{"normalize_top_k": true, "routed_scale": 2.0, "balance_loss": 0.000195, "balance_bias": true, "groups_per_token": 3, "rope_theta": 26300.0, "rope_fraction": 1.0, "init": "normal", "max_grad_norm": 0.5, "warmup_steps": 311, "schedule": "wsd", "decay_shape": "sqrt", "final_lr_fraction": 0.05, "train_tokens": 604000000}
Below are experts of layer 10 (counted from 0) of a mixture-of-experts language model. Rows are named router (the router's row for the expert), down (a neuron's output weights, with its number) and show model dimensions 352-383. Each number is 500 + 40 x the weight over its row's rms, rounded and kept within 0 to 999. Numbers have three digits each.
After each expert's rows: "raises" lists some tokens whose logits its average output raises strongly, later layers aside. This comes from a sample of Wikipedia text that the model never trained on.

# expert 29
router:448499526484460490516533523539477579482492543471423544509491522524440561508471498464474451479504
down0:530533506462458490438486392505540523479436517501518477485497533454461440525468455510513491544521
down1:449510499410502446529575502455491503514545509537473500582503506489505456492558538537437501545495
down2:499467511568444530487450372467471572446556516486470509465499483514512488474423482467527525538510
down3:479529475369523442475470461498499470463499505465560438468496520488490474543515487549487536424518
down4:466516435471515551532456472596497480457521455554437523516458471530543518482477547454499490511508
down5:491523456489483510441463414489606467490507483499547478533540485495470529446523546451490516567531
down6:465453489503490520436512485495497612556475457551516482537460442429459503475542501498516464482558
down7:476490553429469449520515528532512473462464538511425542542532512577560470493562508497558495535482
down8:504453411515511503566467450561460496491524468529495572498498532478475584457551451424470469440564
down9:533440557519459523526525551556518522472522479473509504530448505568549495512468520560563503526547
down10:476511511568537518523508438505536509461502479511471509553499516506516512539485494488474556546479
down11:494455539498413538494481465561492511507503500478496430486444498483485510557525514557520532399440
down12:482429481454482467503461458493529552458463519594540511542510454533534509480448526491587486542468
down13:407513504507539533511558523502472468530498609535474513437509471426540516447518552450538543504535
down14:543509508610519546426500505507526537515539484505517470478461508475485496546459465439547516478485
down15:536483425540565497490488440486468469558439505442527461516538559489567556399501564480501501495469
down16:419477507449575556493520482484527560454526528475456490400543480520492498537505525460492555520448
down17:530514494439524531488541581533528518553571509564490515442482507520474551455498508548540471467417
down18:498496535502528511457554570520532531488553533497508525522539483475527422438463437544510410459504
down19:384521474562551505444502453499461522482486498487475532495571456460482507514464524386499504475463
down20:502441563515464529518495432484511455479484508615500400455540522463539466493478517485493592512495
down21:503514527494492442474427510506536500478513502495523472463477503486481549450555519588494493498495
down22:475463482541513460482493466547504551510550530521500492496507538460501518551449498506477531567552
down23:452405528520517529496551474512508477419562567566527539520492507554506517513460539474450551510470
down24:549538521419525508545525476499496503467469550437438498440480545479500477512541540500494483437565
down25:506482439560527466474502507462499478507565483504613540531503468472475525494451439476580533503533
down26:526542503470507509556530518506477483492482542453613494459575509517501460494467511628526496471491
down27:471490590471601424476436467359509468487379484527450485448544477442535480586473416530498530543504
down28:476399520454519485417492496488491440531504452461450487486581584530523518638522540522532523513518
down29:602503504523540576528513477519544466462472536510539471456540465567549530452461476550512552531563
down30:559477495511469493550551437502475457417536457506485479415526473472526473444468482506476497489459
down31:516472491487554550494431558456526411514524434518540505461513561527509561533522454476447588487512
down32:454475462552519468418481530565566526486541521507502483513467516462487585512504531552461500476489
down33:502482496476525537455497502473503532498503531579527526430493505480450518500456560472511572466558
down34:514486489518510521532480490540531477442525493466553506450567418517540534444522469485472534461524
down35:468481587500615458484475536471483491497517495472475496549521516507475446516486477515525506510532
down36:464469505544495553502477421489489515492510477498534506485458477530507482487554386488497527512548
down37:454527464500445513473502472535593512451516555523510527467482413491470482537500472519410442512469
down38:527476417638481543552501582514530502484500462543555494527530455516531484423500452545579525483522
down39:509489540491453507479468498488537460470537568475467518524450454498523570431527472528491564506479
down40:511482535487567511502497480508391489528463434513537537559527508476480533553471498574556484530499
down41:538432517500499459478471450463482477520500582494487554456466528485541526447423510469410492553540
down42:461529538549495520607560462375517508527478469520469551535523608527457495499497559457492475486509
down43:481467525399527502477514477447477421507507498468383537455503494549539467474560509546512495441587
raises: "ab", "use", "ach", "ury", "at", "ures"

# expert 4
router:521464444489472538531530533490499543485499510508477630452507504537451519489509485575469497486437
down0:575556441512483501531513473457541405568497481520518564478491552484487492540480496520501469457460
down1:528538446537489476504495430529526497484542493477522498476408546462460466526408482448526547486552
down2:502432421526474490502472500495448499470492543501424474534501484497458532548402475463499564490513
down3:496515582606484482480511498507459499508543539609409443526547511401460475554495428479518497564406
down4:460463453433557455431497561562428489470517506501569513511533529438393476372562457531456502501516
down5:495411467453482501448529503524442479531495443525519472521441502510490524518493469487455509541494
down6:468495441500500480531578536491494458538461511474436417491474534513459429455485439494490502515449
down7:548457510515547508503505479489546474540564485496498522466579481488435475524474445497453566485508
down8:441490516423531443501514578473505455500489506565509505469542515498544506600526443535474421482577
down9:452508473487523531537497477541559527537547494513556443430562506529529457492521525464465434519482
down10:500478517372576511482529449494578537517391561523463533556491459519581510542508533474487540466449
down11:506542457515545509518494519500452435516507547549516450502508539472492494476475434567471427462538
down12:515503482473527583506565532528484517491543446559414562522478542509453537528525509466511495465503
down13:538507459534546500466425484444499462539479490515434511487481536448473497544498551451462486512428
down14:563560523483490438527425529437506474593460504559540431475453474479529435479474466521504454496499
down15:475525482528555489480461484494534568600523462464526494541464489528518474461559552483519603496491
down16:489436439489482515583529462571511450487529519540452502490476476477506486418563488446573532469492
down17:485471552442559461408532534522498446444497475510467512505529494487503428467524496517489518480516
down18:462437498514494530512489506471513498554526492520476593456523482558499549458442493467513489499504
down19:443513448460553492502511498473441550493463575519506538530501541515474509510466446572537446510546
down20:549502526474540482431458530502493421509551466491509495462480541521537531534498522562539546442520
down21:508528565520497460509499458439512501467511504505440478549497499457465439451429460474543554499486
down22:571469512519457517581522484510519542499401501470450547531477470550529506446514513454510478449455
down23:473456456509495443515519421556489521500452502518457463508449508501467542487475450434542509577521
down24:551449557489513480558518528549448490454478466437441449583500543514513536468457407513467483533427
down25:562538433516503493500488493511443477497447520562496494541517510519508534480482414517528439419575
down26:514490429573530558543537504476516445487519555528513472488544525507524477493485566488379417401560
down27:518541461500568465472474491480483497453484538433494561463529535488480496423516492521459610549485
down28:540482537550537476537472466531523437449560464462410515567484510520519562521576530482558551527502
down29:440462470480505475422479551469540453470391470453478469518591468524491481493583500535479475505510
down30:465478448531460518544538462483544550504494539429532501476520524540543511481526509539460471496550
down31:469499508501510452483513492543576466514458499455501430461497537469486579518510542540444449510507
down32:498450439476504524479463541512465456483447474500496476503485416545551524561457501487541495461423
down33:503470525499503431481514543456444513434550506529493472484469520489497472592456495477557526492400
down34:565439465461462529497452507479503512539537493536461418490427536459492446520474473455499551485451
down35:456564512433484511479555487475535513489421461503542501508449511498534510530513558528516481567560
down36:545526521525443535437501523472507476509471504539498550492505442430514472457478539448460489572543
down37:454541501468500545515512574498536517444486495515460458486552509535522481551482459431456459515483
down38:509501537467478470545519497526519539437513529546573467494531492515494501423463541492493486407566
down39:540447537605443594497457469416489540502561524499504547533553499488491527528493475474619498516505
down40:503472456505532531476461473446458486525502536606498461442510546448515496514485508470585515590425
down41:479519512498494515533519531515506470473509465543508446472554491551594570538489487581459445490471
down42:467445493512465495525471493525494516524486459502541485403474465510557490524538399458553484553475
down43:495465541476503492482485532542530520539511524497544461437509498564508524585482553602456490472514
raises: "000", "ular", "agu", "ways", "ition"

# expert 7
router:498483560490501576555501449514547526507478538584412530476462530550504518545506440496478506462537
down0:496553399455471438440495480497527469466521412471381436486432536521487445522458505554455511487562
down1:489504453460476460511536461551486490439370526470515510528487465504497408492434464459521542519503
down2:448543393497522423526499497428488532549456520543462549501524499519478538452463531398467503476448
down3:544511525515506447516506560552516500561575502479534550548504575510459458585551488455440553497551
down4:470483441558519483509464484462396527472516502452540491576531496559515559443478530431492476518487
down5:510456430453495479487500501512528482506498512478481501434467510497491514534453512504498468475457
down6:474506450440530451482452515560574442523542498505506495483499480563531502447512484524496431472532
down7:496529482470526522504519466545496506541489486503451543519554477504413544488534501466545476507442
down8:504468556504505524518490544541495506486498504458537509485523486511498579494530423526455518552483
down9:570461459498517474537474482529448492447513567441447514485541465465529451457466508488507525497411
down10:507609390482572494537571569529502496492418521574490476482471488524486457538494450492482449454483
down11:535488502513499507443531468505528536529519457492490508525504473517514465534506509493504510474526
down12:460449508462487434478534509447486526570399484507463471531501520495502506485483588502450550462551
down13:531533559472454526511513475464436455482520513520529474480343523438493454447493450488464498549496
down14:498519580493448461501448588529531531505471511522526526425529539513508578500499489487521487517480
down15:417492447434499549535552559538495502543548543454510502552526531500514439517484528491524542517433
down16:419515509507443540490506628518473560487486498484485456459469484484439502482412516502520517508455
down17:455414470562446435538563480524511545508583485523492546566484446509518486453416557552487533473549
down18:473537499534474556511484489443503473553529483531473483551510465496511471512465522403458490528505
down19:469505452434484518521571483477571521537543487596501472487514445503510470513586415483516493459528
down20:513462431486555501509447423457526497477484440512419519486535456532568504552470467507513497514490
down21:545445564603454521457542552462537537536453485576559543493531529512459533465534520508508504510482
down22:479508452493476495488467443453526415449506523592513457517420512453503424524457471466530491554554
down23:504487579539509540467489490522534539561488534558498541507490524542494521502525500467464516481502
down24:522423604549502462535460501590475491551569498503534482610497548531472535454475524554502515501441
down25:442487484485561447554612497544512491564468471414497479480500539484475437572565438515481522453469
down26:481486470447537497503573479540536451550477482576453443557562470501495496515512515482487484422558
down27:479474454588475501457507478458491498449491472479479495460486517528493523491546419495486516527486
down28:505468498487456554492444529511477605482529460488497459517466442432496521492511490439522490433498
down29:623476617481460486416484504499504527506513513469514542462537513507525475509460533459530492594448
down30:611453515539554496485449573555474542508541454500494521466485508530531543548506522560413532473501
down31:510453531490556479543467485496494484489514486475473495440483499522514467481499531523482497564497
down32:473492565517540614468488537566548518526534403487506525473448533503543504552543452541408464567604
down33:470508399511484508492522483498529533451461466508533529440515489473503532503498427409494514496580
down34:517570462471416480502524573474475458513517570444497508503445580505421517481475521481506537451453
down35:466560512544459571576522458508562502514477489433576446402451496523449440496469507493492507517480
down36:446444488482482458500502541533536519442543513463532533420470511520509503487498520526517404431506
down37:508554552443497518487481503504505572475501468531514513522462493519431498439538559511494504518518
down38:476460459473460467445475506471452525550535508437469540613463476485504509529482510568445548542496
down39:494465472503467482499491504482493465429530467530540524497520454457459470547519475595558558500506
down40:466497541478440472567460530528485510487492503491425418453451473520427467545522504532462524493524
down41:526478473509470520495509430505558487502503512517511457541466465487507527516505486458506565549449
down42:457543486486491545451549427479493500485532542453531503535467546523565521506565523493486559525535
down43:570511460462505496463519479466512515510505508557561536536571535528541476479525500479540466453494
raises: "\n", "T", "I", "C", "\n ", "A"

# expert 38
router:471503434528557568511516493435487539533520521508502581545507542541520472543525552529506524490414
down0:543467581488442539470516536453553558436494430509535480436504494459553430495478504515450542523486
down1:504529541555447547536470493530517496493482488501436475525561481453484469458446513514497484500462
down2:478559503446503429457565520460520527516551460469500439520554461505490492486517504524550504500513
down3:506501535511501463517545541457474505458464495560587520454465534445544509466561479503417489488520
down4:475484476518444521480489510574453518494498582503510509483574491476462456479509468495543439520599
down5:617575528506414499452527526553533456483471474483447462552417473520497537525496485574474452551495
down6:417475509566460504476485534518472472485535525523563563472523544470533547522570481509489497554452
down7:534490474513558483490499515499476468470489526521578495520484497499493440508528523498441507533481
down8:511438618460485459467442530415470532499563483537455511497500416582555504477492455525454410483526
down9:507522510570535486485519479477456538515521500514486478501537467511471550529520425570572555524529
down10:536545477482533504478519541496473454504449535496505463563479412492498417483484571518509437547589
down11:531428482525448496496580550528421450477524481567521486518472515531461541536499475519496507493443
down12:527520540512493534438519544509542516473576447481460476528511475529571527476490503469455501519552
down13:525445585512500459516545468469542474542524553507416494527520506481509468562548457541491489557458
down14:485487524632565535476557487446573508572517532476501487515492530498474556467521539463489493460509
down15:496472492516514455550488521429592507458537488495472523570495510514537517567517576451472546607532
down16:514531455431540483502450492457461471510496413460521469529486494485523475595582524500516470489533
down17:510483534453515446435477535480437577483458509496490464494445458527556528474480537531508465502497
down18:496501480513520465494521576548444495510568503441396477518512532464470501489519486476468553484497
down19:502561460467536531457464516448530480535530494475555457507514430567528578478537502472519517485482
down20:452496519597500587488508523541420497553484460492481489570470511498450475535482545529560490465480
down21:495503457410573491410458479435536520479448498511551508505561486526599463527529550486599511442491
down22:539509495478474513488565527557517467470576481518519512446544545463442474454523433460481505537446
down23:483517496383539446504506522525511490445494527425553517484532429512508428524571486552524478493573
down24:486481509569440505586499450583451555478566477540524529391531485515500532518514536583538504489521
down25:414522441518494490413471500491462502529532538505506522527492577500519544509499476483392516445512
down26:466552526501561516506478490491461488513560443502451453523541523540447502510577503507524550526424
down27:353460448558541520513518494467517548484475504448419504495584473478495540493573488467523500466525
down28:465480532493479538461489535449498502529528422467506521445492504489530512524483446518472484447551
down29:458488523480526495517541535463448523477479469483487481465497469497467476498471464486542387531451
down30:486448513559486498448410494476469474555488475539444496536483480512513464514513492583504493498461
down31:507431498593527581535456447513541483519508502506458499489506536402467550493503467517474548505501
down32:542508483541530510532494512553479524475561534460484386497604527554512557491492493519469486491527
down33:502513480521520530572521478571564520509479481545544426480524482520516549466474491559449567542434
down34:594503562536432560524515431483512508522449439504537402504462481508473515529456514542531441499467
down35:492435482485499508523455577554491582484541448443528402511436506479491487449487391464458475525517
down36:482541515453490487489591480496523546486450523446454520424461460448520455568540464555538496500490
down37:473480558522533588565534512477540463469471440520523492459447414536475503560480484551404455449474
down38:529469518536509522503479527534538435509502536465604547473508543489424591458540479515481501469544
down39:482534482424571535484512516471535506513518503493499499543542515474517502540539485482450524475513
down40:473528472504569486532505521464530525537576507586494441525531407567479507519508472538453525476424
down41:490559515472506473466513469496469555481505485519534505492494397510551465546525461466511455499516
down42:423516546463477538452464560464468479539504475460506515485506462488495578485502534571491504495584
down43:508466481565430536475495474479479558543471480514464512470453518513545459482500559564506550459495
raises: " and", ",", ".", " from"

# expert 35
router:449434450431561527522508532551501545416532522439503583514436544500458478483485490493466503433374
down0:553477539489508465600519504555517501553477533537463494545528475499470363418476534486586550472456
down1:491525476561469518529470489531472518556553450542427491554485542529530517496489517543539560503461
down2:554452519467531499534431509383437511493446510548491461522488522535541518552514568550516540506487
down3:501541572543466540528487491473507487467473528464548461541514517543470521439394521557504500499593
down4:479456507523563514430496581499450513471566483489492512526554499549573530470503471522538475509527
down5:522507531519530535585430541578458520510572428522490512560491522475464531534464450477504528503455
down6:502509503511571468482474456481474503525489483429499507484544522491426513541483520548490516544509
down7:510524477469531451484453533502526610515505534461551512541493505511563527462442517460454481566461
down8:551482475496494497500539554493537438488568500469585452529522466473563542441557521516442537474475
down9:540515473520487499447465494518488479533534466533504500461536491484500511589419457488476473468533
down10:493556564502521511540507527499500526538487491522468531506530488543497539492512541473456439520515
down11:485471476405504477579549459448455440484446485505575546520505564559493539501530574563471492495551
down12:506508490494463499536566490519499520472498477500503460539488488533526559490431467496494470559535
down13:471466555467527541474510489499512404486486516472513543478554449496553506512512494482524508515483
down14:526502468533457525460518505525560520500453481431494481522499517504500397506583510489554552478485
down15:467495484481444513428482555439436561480450457476578486455476458520524473536517495488463411458475
down16:513487545494494484486494555524404534479478511517440533452505506525477494513511458470444551580493
down17:519509497513530461518490483495429519469495516451505500445499494496443491565478516519467582491465
down18:562355481557474569494494497583502433496533517519523500488528438478534538534484535570526541485524
down19:530474509537494514463489513473544547541558515531521495484471525486536438483534437541515455505463
down20:620467430514506562519502498580502525523547495509512526517436502465466536532479559508570540480475
down21:472507463591502528557562514511486510504496545482522546476530447528481507418529552486467488464486
down22:487492501481526458498547448499483493521481523503473592444479500546446515482498462448525482480488
down23:528527441533541469491538472536529621529453446474527506469498537465487492538427517469484511603501
down24:618538460425469483537506568520475502502532481515550504495490511541463491466486379501501479558562
down25:424565485453531487472487476457486611469464481535510463426477523514536492497483509580505582465478
down26:560508567535476489507559475507506444529490475477494499489487513511408422581471474452494508465395
down27:571533443437470450426556577452519506535441519465459557513483545449402442586469542488512471522480
down28:520514598533480459502581507453514537478462454502519517541551558563530505529536462509576463470528
down29:564461586442504511458489503473474425447526498443437435451516460456507484418460461596551494521549
down30:431561598469514481537500498433514501482495475517504493519493528508525474475550451555444489501540
down31:498475520643493527561474517491523569524498482491536473451503510506460490448513569559509530561524
down32:424478453470493502540506534443561490533496522545466504484445550507545531519511528527506547490559
down33:482482494468512436516470483501530530524515529436570561478575471483431483420472477441518535478527
down34:545506502421471493489532462580531500495557431538450507518589521493538460482523466543462496483543
down35:548527511540503497522482497466502497483436505464539516492479505481520465507498579501485553526486
down36:478484496474511469525476502535553440600413578470527498560537501491476412527533556487459453516464
down37:540532493505447489480447432495488443470426504460492502493505531509502530501524549509519547508563
down38:535478502493485547511430468525547573501586498475458509514536496524473494499482535493538535469542
down39:470527500518516457481486495533418457574502414460452499527559505504529489518554534547480517562574
down40:522461446537494536505532534555461466490568456483472531534538508499472465573448471481627480524468
down41:496529493413509497507536489438528439457390484461375521482508489479560449488479516537497545500556
down42:437528504475468567463478478447552484565451477496446513457479529479564439491509549475536578499499
down43:449472535518498461459498590467529571459522517486519512509505459503427536503497488498548497472505
raises: "ve", "al,", "ate,", " promotion", "ial", "ally"

# expert 14
router:480438511496468558484576538514496553440442529518452541499540505528534562503524475541484472463430
down0:511474518522547506543483434480513466528497485491541510525531575450466558573492438488512512516498
down1:565499508508425554471455557539470527555530488549462600480485549474445472550500493551543520524543
down2:495504551482541521562511510570524484504500497507509478513456490506546461459520504526512466515530
down3:495525482431498485432453495546566434558523548528490472501604484488558547619502482466484464515507
down4:524547461533483623574520562540514550507535552472426506536473474527569422547495540564464507495498
down5:492547492502515515458536498509452538474458472499437483488584471493452510476547480533463457524511
down6:495492486513430548498598475535504438496489464489528520465474571527496508490506490521522513492515
down7:511557542521428472473473484495482513471471527551499560508509490492448482495545508466521497475468
down8:483431508401508417598527502521526571612482510456414469485520450502551499499530531512540480483531
down9:491552434438548512486502575514532442516523505526543519439475528548491449399467445509450466506530
down10:509527502485469483511527517469496486537556516570581537546461544397460467529476485561478523504508
down11:517468495460463379436506479429544437484464484417504498545433497491556558559487481531462517557501
down12:462566523564397503546496431506439468440519533501540450477494461490480499462451554482425446530484
down13:538495421444493535538460529475458504493530532442515572517511467496515473489575571569547487507546
down14:513525471433516498430448462480466452504441487530502534455525490488457448496470396536447534465510
down15:463487543421554455508510423469511468479444553494423493501469549517486484477537502478493479507528
down16:451547458473429491547486500544497447486422469511559515518507468564589529450518473474511434430525
down17:532447496592490488493493498511526470570546482421566458576436460527490492545476477466517468534486
down18:544513456532529475528567529544534465449466554461471582558467515549486472514454567531526526515516
down19:520472465522500513569465420525446494558530534464484521560433536526500501565481524514535598576472
down20:477593493437570484450490457493483464545528454508505483501462522531498446500553544546535450497616
down21:553530461629450536507449512528511494506552464453534498554494490509498560498449504468450571479462
down22:526500519481463533504459486476567495509463503510544471449474492560546486570488491505566526518476
down23:464506528516483448468615502532443485519468530504517480468476501495584510577545466542502474484485
down24:474506552489481524456537565479478475531460529485482529487539517499524405448598570550429554478450
down25:446523519444526450592487494513551469435497518445592514485511492568564506453531512564491495491500
down26:540499458517482522481580544460507496477435475433483504466527507487546496464506499482466517486525
down27:474474540369479495504474535488490457568469501486513528525484527473502479496538471570442538492476
down28:532475527461526515452545503457501499503513541460452525415482503489529475512498552510446511510477
down29:502481537519390429498525443532538483491521494445412498509517529512558476465553522510494508529561
down30:467512507420581476513506528513530509515444468395500441531546432490507473578474480521446483510506
down31:547483519554439513532457463495513460486452474529543470515579486424512500510494445461532418486492
down32:479474504537468500462558447553460497456499511580474502575513510485469516520490446478515544498507
down33:475536528485519515529491526478558500474493426519587507564482505548486517509476509472476479515497
down34:489418512506436497545494471550509524464529495462493527524477510491497453487475428549516507502484
down35:502406535510504505422515555495481425535554475535483554530518531484471522537477422549502530545517
down36:554444480531463528512477470567518541519504509438462444407458530418512485469496496451518465496466
down37:470544512535520479458509518470476509532443416530515494508534495473419532497452446524553459511428
down38:479596522547486453522493447467492462596504510459441503530508493510537431522528526544495552540465
down39:494540527467516477422520452448450474455494502496523498484512526516536482558422488477447499478418
down40:474469454440507521506519518520550515541556491530502454493500393496528567447489460463511527430554
down41:466448430427500525508469474511552519435521516491542533519537580547542554472531505478446405495538
down42:475508450521526523555509489523581517486487517456503484487416520433474467499567460510453501468477
down43:518413500514485503505500450401467452501469535501437520434486506509475503483481513480550540533456
raises: "inal", "ual", "ity."

# expert 11
router:476481541511525591490438532502559582554510493478450482567439557491485438491513499596612502483495
down0:503429448521540491526570519482452484449561534506482500563528539545575474510536435497525562528529
down1:540556514593495549488501473473516529532492542504487487518505437543485490532448502508507438493412
down2:496485528518515463476524448435478420530493552437530540460481495438531456510487527513468508516506
down3:507523541592546452450508512489514530471522566489394465500530521521556436493445536457526453452529
down4:509489495501437528492464537556520538534522527536479530537451468460492585509551486461499542512503
down5:483496534479533520444550482434479481478506456534523485469472498461492531489478570465451525533544
down6:454425576577463514509507556484494563575489455531473506444552493471418496553492489508445465450425
down7:469463490456501520525477537496489518487594504479524482480508552467476469523550510513495521443508
down8:365525464520501529466507479492530491551455535545438395532548503486504525439509433472468492545423
down9:565456503493497536532537441473563574436440544433538479467473498532540560466506464590528474469520
down10:453431448560491511466517483472575562498497580537464500505578508487428430522512437506537505396476
down11:530490464481460449508531468570456476528465475533479529497510505438478494507485507498530542552490
down12:474484442490479515467524545477494507471483430486546507487524526476487435494493507487552430484452
down13:507438501470538477561482447553550499481461411519539505439500520505521501556548407512489507436521
down14:508512478508485499565497508532486484551489529536470485551536518484488533507502527458397539543453
down15:491495491444548483459482565535500591507453477489497542518530499523524536504500509505509530499468
down16:480521529539525502448437503439483584537523510485457536502474405516368500483438523470583535493469
down17:514432427432492473467505492483460447485508507490548532415458465500464531486559481425506475533487
down18:543532402562472495518528473530466521528497554483492538527507543522525446528579561481505495520485
down19:543454563501534497470557531524432456447598488551468491511525462454553493444470470543478473511492
down20:492505551447541577540462538510491528470477497500500539438530535529445535469501393508581472530547
down21:513504467530414545525475524505525589498419580512582511480523510571518493491563460561508457477494
down22:482537530466515539527563555455449531558470502508490454436534439504499544477513495525516438544498
down23:510437512486417456474515497512574523518501466538535481525467540479512463481480466545469512420480
down24:575493493442450493520484464484516550505417510489491490482460447486540422512523541568498487503516
down25:479522518422498503485436504512383526432547429478518506432474462525523522474471437493463432601512
down26:606511562486507479578501552516506429442495431450530426480577438450476518429571438513450495569506
down27:467482582572489504520530516462440495505491563470460505513521516576500528488568488498452503472556
down28:491416479484526442439530448487544486402498485447530436511502467506532513487508501548442527460587
down29:557545536539504478506497502505390546440485502519587513473509452513399513463434473563476485534493
down30:488494531465475479459498453511517487539487538516478622553546410538535504494497519520489533510530
down31:489449487502510487545496524492483488486469547492595514555486522520482466531493523568500528480411
down32:495465471498407471405536496501501469468581520504416504416534485480495504534452496495489563524475
down33:542455523406482569480478459446483503414534518496489545413411531475550452475441533516483507462508
down34:490545500427620509439535504495537517505535473536564471560400550517507542564459549481482438535494
down35:450503537507468551519541540549535419559461526461498489423519467483475508474494480447505452446543
down36:513514490466515484460532552453469552489551463484505508474471488538417472496521540433518448487533
down37:532449522587514461491462481566493537518510542442510523603577437501493505416533541542525467465495
down38:511553511446507470456592515467584467514502554555480432449505543479457494527445508470500452582501
down39:464519462512553446528570578482480474448549498458535446523535447482483505462507477560541475515467
down40:520538480521531467487507465466454505499568455531486535531491547473482503448565511467451451419529
down41:462518523481520481466563479492546478488428471506444528477482529476509456565487511566530550546454
down42:563473493586442516515533453554578566541514439434496552506429455464474482526457484455536471478529
down43:501394556558459470474530515503532468480466462453505425538452527480541437452540446543493481492576
raises: "ore,", "od", "p", "sh", "ori", "ore"

# expert 10
router:523481417490432512538566491563523541487485572507439510494441533548483487505544524510483554508392
down0:527452541496554540449463498464484563470512537504498485494591480568512489545512524466532545487495
down1:476449498539492621538473513415504509479456514544465473473527539517524525469564513438468512452591
down2:494474533465488596571497510523496514569522574560504565552490496504488453465509483530462524442526
down3:513495535513630540478442504575600481509542576572514488454597481392495501503516535505498450452516
down4:492537466516458538458478493505509540504542480534511556462503560474486538401540508437492558502572
down5:463413476543481487481510568539522465503498540571468452454468565541553491520505462514454505456548
down6:520505566486448479486480479546458509515542472527447522489454588516579500464518528494463591494548
down7:456521465460498478480536521452509478471478531522487479488483526443523395538562424505540481445481
down8:479546438521481496483514488473556521488483527452560523524553479465458521548519478495503446562476
down9:471517398553493461549455470533471502531525533501526546442491510510466467498458473434535534455437
down10:539455448445537449556495542508457484497505502511501433523572504538493535483466542524449565468527
down11:499460517486507505498449553501587456520508464582473511534538546589534509487458520532481508524531
down12:485515485522521564515441548544439457505510483502436490532503497525461451503526445460496542479451
down13:477514553510429455507497524489513373509540540586428518533477549546524487488492440451591490509486
down14:541501491508511540473512493464540459572534542458543497500513653531529495556485470500525544496451
down15:556477506518509582455444487505436493503494516480480535551478477524506489490474507520528519540535
down16:541489498536447610536488589534461498500463489501484502498515546506553432415504447480550468477524
down17:483477505428473503472512470485505445501594467563467544505459449536515451548513462559431528553542
down18:515488445508414520494515556561461549504521521521410555604453526496533469504480488471433540426493
down19:403545469483452562544490434541477552451524453537453475464487507488509461548483464557535473444509
down20:565527458518557540475482564480473532481480463419498554514457441389507509488475524551538480519526
down21:534515492484526496495514466525484466516492552495524498504527493569524471554460546495531516517534
down22:475509530513516491561479551662492532481558540405487572547464485488534522489520579486474488476518
down23:485525564505501487464479488508553518517597473525528500534499472505541555500459507504471520509527
down24:494493523437533522542560480506580516602491475525490520481445458469489465568509473514493483499504
down25:445536415435527499495476510559501462496464529496545468538475520473520476477531488467579528542469
down26:588502516495489463460440447520525504488468470498556536582491461492422606468494477480445577447479
down27:529568457462535539551551500504470521531485479507509483523573498576523533477442638466492543517439
down28:576437536483421432460525508511464569464513531419362437521506482552532504475447491543537441529500
down29:524550487555489514546504507481511528481471509515521485467438474549499509490474561506447438417513
down30:447476531539516547517541496452536510503543516479406489449524497492527477523549442462469433491503
down31:497531487591529421471564506532463500491566422506419437519420534481475493527545491545555494504481
down32:495482464553500487541449564534521484491496521517528540485559511539487515396492471494538459461472
down33:523529476477534496487508537519473483470475471449525515538559517478519504459478533555639498519423
down34:487510498497458396520539501504542455436541538425565505538491493494453505398473571463513458555446
down35:532464531501452470527422513584494531404606497471592488435461515525496477534506566541561520547436
down36:532535485521554511509573525457410476465515492529444475497543514505521469477488513473453467517565
down37:543480477507515493439516501528443582508538469456492465515449514460518576541479515517474550544476
down38:520524549432422453548497448512506471499492500549554501489487558472437543470486502482570452551438
down39:510493508487541494480498456451404491516534546490534491485475493548456495517531524521572497427560
down40:436473445464495528540383525475437537519496531525519467451535512495483522468538511491537507516489
down41:471622537546474459516501505539452520493497479531405482566506488505431549488554582456511537535562
down42:542507472567504593503517453568439550442589569525501538496484476426539399422463458432526493541451
down43:517521508489410466477496465511568537479452514541504509547450473493483431472471460493533485497496
raises: "s", " for", "ing", " by", "ive"